Weights of a small mixture-of-experts language model, trained from scratch on English Wikipedia: vocabulary 15936.
Below are experts of layer 6 (counted from 0) of a mixture-of-experts language model. Rows are named router (the router's row for the expert) and show model dimensions 0-95. Each number is 500 + 25 x the weight over its row's rms, rounded and kept within 0 to 999. Numbers have three digits each.
After each expert's rows: "gets" lists some tokens that make up at least twice as much of what it gets as of all text; "mostly gets" lists some tokens that are sent to it at least half of the time. This comes from a sample of Wikipedia text that the model never trained on. Tokens count by the router's weight.

# expert 3
router:491504486500486528487527512497548493502495456480524503517498498490526470503476497527516504520537524535494476488509458541513494467470490497501513500521495486458558533483523498485503544503477464445548485481540507465540517472495478515544504492504469500481507524478453528505503518480487470482
gets: " |", ";", ":", "|", " at", " /"
mostly gets: " @", " |", "};", "',", " —;", "%;"

# expert 36
router:505507502465494472478519456496516492535525519510515508506511477458514527516481488482502528529540491465527552513506520489500550533497526505510532491487453520470489514533512492495495517465510493538542494467475462509492519481521494474463532528485522486504520523533529496554515475488468544501
gets: " R", " L", "r", "v", " Br", " Gr"
mostly gets: " Br", " Gr", " R", "″W", " Candidate", " Preceded"

# expert 15
router:440538501519527507495513547522505504521498473487476477461492516525464463477514483519508516523523476494548477494524456512514538521541460510516511500542504479514485490478482521473482464483525509531523517520488477530504481491490513523459455460496500506464562491467504526468481505498519492502
gets: "a", "ia", "e", "ra", "o", "ana"
mostly gets: "ala", "ara", "ana", "aya", "ija", "ava"

# expert 32
router:515505492524511497499484514480516521473490482445534532511479482517482475537541548477484523498500505538495540465479519488498506513485523500513487530479455538453510503528492517488496489526491512458478454521546535506538529484446538562522525508489530496487514454493494470528544469506490474432
gets: "20", "19", " October", " September", " May", " January"
mostly gets: " October", " September", " November", " January", " July", " June"

# expert 43
router:505518516518549542480458477486513505481537483476485445524444512511463515485548489533525485504497531465483532502507505505478483490467476507499477476511492506499519500497491493534532521477551515497493467513483471501492479467513498469503525501503479515481474490451517489477514544492536476461
gets: ".", ".\n\n", ".\n", "\n", "==\n", "\n\n"
mostly gets: ".\n\n", " ==\n", "==\n", "===\n", ").\n\n", " ===\n"

# expert 27
router:521528480464491500517451538513469499482516482492455518477544528489494548535483516475459515553511540497517443516489520472499499503499462482512466509485481511520502466465491515485510512523542530498485507514451538518500461454517536463519481495518498466503475537466508474497535486502500444521
gets: " in", " of", " on", " for", " from", " at"
mostly gets: " within", " between", " across", " from", " towards", " in"

# expert 7
router:480486491457521490469485449489462495494543501458506493498543492521530470527467503481498515498501493481545492505508487483494460514498466480483527509546511438488491486521550508474516487496529481498481478510479502575483434497477494474544512495509513477496480472495483516515494475478470491497
gets: " ", "19", ".", " +", " (", " −"
mostly gets: " −", " .", "°", " +", " $", " £"

# expert 33
router:486520481513533461493490481456503512493501473469517473512515548497506490515522520490506517523492524547532501515537493454488517486525515512469509473476442512474476523490515487502501487552527514502519468510479503556488528512481476523493497514531536464543528509438474463480453489485481540548
gets: " was", " is", " were", " are", " be", " been"
mostly gets: " was", " is", " are", " were", " been", " became"

# expert 0
router:482455486434480515531562498504511487503494483462508494520507500481516498477528510512513476487545476506484534523490488515507464464502488459465516520519511528530476504504504542477501509445520485488478531519492443481542506481493476517489513479524488483486470511442491466467458487483495532501
gets: " he", " had", " has", " He", " have", " who"
mostly gets: " has", " had", " who", " have", " they", " They"

# expert 2
router:508518482483510484469502516465468469483506500496522514513482530468468483475468442501493455473513467510490482527490459473523532493497502486488474480515515486492502468439487517553530501492533522547522503509516540461503505512537472489500495551499475496528489507526520502531519519489482501450
gets: " f", " b", " h", " d", " p", " t"
mostly gets: " f", " h", " w", " Re", " re", " g"

# expert 44
router:516539530497467519540509458478517491488492516498480537534519495453444545509476486520513489522475545462523492522446462477512470524488473508503512482477501501521521541488524512506449506489481521535506491481542498491511459516475468473497527500513439510461465520478490502505491523479498503499
gets: " (", " \"", "\n", " |\n", "==", "("
mostly gets: " \"", " (", "(", " [", " '", "|---|---|---|---|---|---|\n"

# expert 26
router:484530472488498511507485516512541550534469514496490455501515456553490448507498489505493550512515479518535482512496498499543510540468525507533527539454482536520481479511459531473506467515503478533492490503510539528458504535556522541471536509477491512511520459516485540529486511465496538502
gets: "or", "er", "ur", "ar", "é", "et"
mostly gets: " bar", "é", " cur", "ș", "ur", "ä"

# expert 13
router:498493485451483483535494502493527476484470479497522507476531477539542467477509532494527526473496509461505509492534505457529494538477564489480535507503482512518521517532482532537478472533478473526481491523518496544525541460483462488466505473511531542540512531485508462512501507469505529474
gets: "0", "2", "3", "1", "4", "6"
mostly gets: "3", "4", "6", "2", "5", "7"

# expert 35
router:464465500434481540509510513487501524515530468503533519511518520488536508501539486555534501492488520491479490478523521514485471472484532522537530471472515490467482528478529488563508475495520559453490505474473510532508452503507480486488495507479521491511499518446465541500514517467511516500
gets: " with", " won", " to", " for", " by", " of"
mostly gets: " won", " took", " against", " received", " killed", " gave"

# expert 9
router:517518498469496464482441467491529493474485527484501487493511493497497461493472531494525499462541506475510504451471494478505498514505538469495544525490461498550517505526510491478470502486494469534449482541513474529444534485500495507513512498513525488528496481481457471494500510508507471484
gets: ".", "00", "20", "10", "11", "50"
mostly gets: "′", "°", "00", "41", "42", "55"

# expert 1
router:452465486565484517510523542506471474491504527486482508491521498514502520511537494525467456473499504493475510475510540522487501488505549537533528491516526463501520530506513476443515480473465481454482482484483497540507500496440482527453480476462526546490519477464507506484482453523504527478
gets: " The", " the", "'s", " You", " Love", " of"
mostly gets: " Love", " Best", " Live", " You", " Your", " Dead"

# expert 20
router:510504530472520539458492477528497531511477462503502463536488488472515481501545463502492472511511459482494489486458502462485476522506522489469468499508553500508532476506523524533509532486551521466469475505500490466462454493486514512502502504511496471503473505458492488495536501497505489487
gets: ",", ".", " that", "),", " which", " and"
mostly gets: " where", "\",", ",\"", "\".", " which", "\"),"

# expert 24
router:509503473513499532578463509579513497514518496527482534542490533530482529489500477475527519515492547519518521512475517521486490505535439467481503497510533498474553499468532511518455507510472493547485544534512490505493460477491508479506471479511486502479491470491523519518493509476512489526
gets: " (", "-", " \"", " ", "\"", " =\n\n"
mostly gets: " [", " (\"", " =\n\n", " (/", "\"", " ("

# expert 17
router:515480482537461483502505466482501503433508521505496515518450482454440508505528524482515542483492495499521524528510476482493528495537534529510476496503532526515496517509488473508507522466491525478497500491468460486544514520514529535499496523535478493529496544551493458532501478472480502506
gets: " C", " T", " F", " G", " S", " D"
mostly gets: "See", " U", "-f", "DST", " Inter", " Ret"

# expert 37
router:516397529515464477477533472478490502507518531511512502485512521458544544493476485459496499561503490498507515539502478494530482499514550512482491529513479506488495513461469450528472527495518506510495527519480514488487499515511521502427485480527499476502509495463490467505513486532456515521
gets: "|", " to", " |", "-", " would", " can"
mostly gets: " would", " could", " may", " will", "Personal", " Website"

# expert 21
router:508516515468541508481514470505537551475509544482497455507442496440524515543527554501474508503502496543477496493447501549522530487468496446445490514509529536510528498481509508507515491516528553514475507508513481478466515486487469537536461530508504476509525469450497514473473495503488513514
gets: ")", "%", "08", "06", "09", "22"
mostly gets: "°W", " Japan", " India", " century", "°E", " Poland"

# expert 11
router:487521486481501486504536487465545468514493512485466536478496476454465519486512500519519494468459495481491474463510475504514501478470484494506461518513475471495484534518524541472495508472464537530481469504477497520488510468524493507494481521536521482451456518497514459505451513475525523486
gets: "==", " |\n", "===", " |\n\n", "T", "N"
mostly gets: "==", " |\n\n", "===", " MF", " FW", " PA"

# expert 28
router:523542512490522513556478495489523499489499523477517489559506543514520453475473533482490472517523523476537495510492486452529504488468488441510503519475536485492546468473534487529525533513476503475486490477518515499549481502525516506532475443490509475509481516461538490460506500454505509478
gets: " as", "–", " more", " out", " most", " not"
mostly gets: " than", " most", " along", " due", " well", " did"

# expert 39
router:492543525486516505486509506504488474497486519464520451521472530483486502471497501511491479509488480518458535482542491492478499473498527456528457513541509528492505485490519489472535511476506543463448456459501490503549524465525543496497502468534471504471474534464518463501485495496518472482
gets: " after", " years", " time", " later", " before", " year"
mostly gets: " until", " early", " before", " However", " well", " late"

# expert 25
router:510470515494507521495454511534504499521499524526493518491493485524531511508482487508505509536532504478513530533528519534507512530514475492469480454519512522505521478431495490485502504486476469510517544513510515468510535512536543498509489530476500519529492467531516560489494518462473510543
gets: "l", "m", "at", " m", "b", "k"
mostly gets: " qu", " Qu", " Deputy", " ibn", " la", " pr"

# expert 41
router:534480462512448480499497487516535479492477485519438528491518523489479554555515502495501520483474504536525467547516533461510464493475447522499471524520502522514480532510454485471489476504518484521491523513471525505521486521528490483475484467493505470467488518469497483493504489498500461549
gets: " of", " in", " |\n", "\n", "\n\n", " for"
mostly gets: ";\n\n", ");\n\n", " in", ";\n", " of", " |\n"

# expert 47
router:492516474552502541510529514521481501529542511479501520474490508476474543508511504466472493488483497483479459494503496507495518526507473520493457539491486482507449498520491450505526502533491478456489481478518554474537551527493466524506453494486524533473522522518505514517524488462518532533
gets: " the", " a", " The", "The", "'s", " his"
mostly gets: " the", " a", " its", "The", " their", " this"

# expert 22
router:511516518523486485512512489521480515502503483500491488501490452484551461548536495526530526513478457491530472481481480502533462540510532508502494529513503494533497512486499541502528525488502512497492547512532497474487478525476493496548494498516460495523509508475481494488498512535469501528
gets: ",", " and", " or", "),", " &", ";"
mostly gets: " &", " and", " or", "),", ".,", ","

# expert 40
router:527490519457511518482447481477509531495469493521517525464493500555509518482517457544456491505506480494498498480532496531487539521534454500521457488515512454479460469504507498510521477481484485494532511479513540513539471502485486538537518452462503501454507533535504486496496486488498514515
gets: "h", " A", " Sh", " S", " K", "a"
mostly gets: " San", " Kh", " Sa", " Bh", " Mah", " Ram"

# expert 31
router:478522485481474482525523473519557512450507503485530500471533496507523503481467526515514548452498488492476540485507497518507485517465539508516504514526509497530479490514470534565484523537459458505464481528534484496490520503475504498505488496502492539533502519479482505540463512504499530470
gets: "0", "1", "2", "3", "4", "5"
mostly gets: "2", "3", "0", "4", "1", "5"

# expert 34
router:529496521476515501497484461515475470463511512494494501487484486482522483470478482491488470477465542495495450492538531508501492468515526481474506504437466511514482504488456483493489491526491539458461560510475451442479515523539488519482494501498506521504507504487540496502507533492499490520
gets: "-", "|", " the", " The", "The", "="
mostly gets: "   ", " •", "-", "The", "=", " Its"

# expert 4
router:505485522537471510512518503465533503449480541493509520537505473486491504473517512482508491479470499499479530474473486507517550512486513532513510518521480450507506531536526516466489515473504461541451486452461518532480509542458482520462512544520531511499542511477488506480522457513497522494
gets: " |", ":", ";", "|", "):", " Title"
mostly gets: "|---|---|---|\n", " Genre", " MPC", " Length", " Arthropoda", " Label"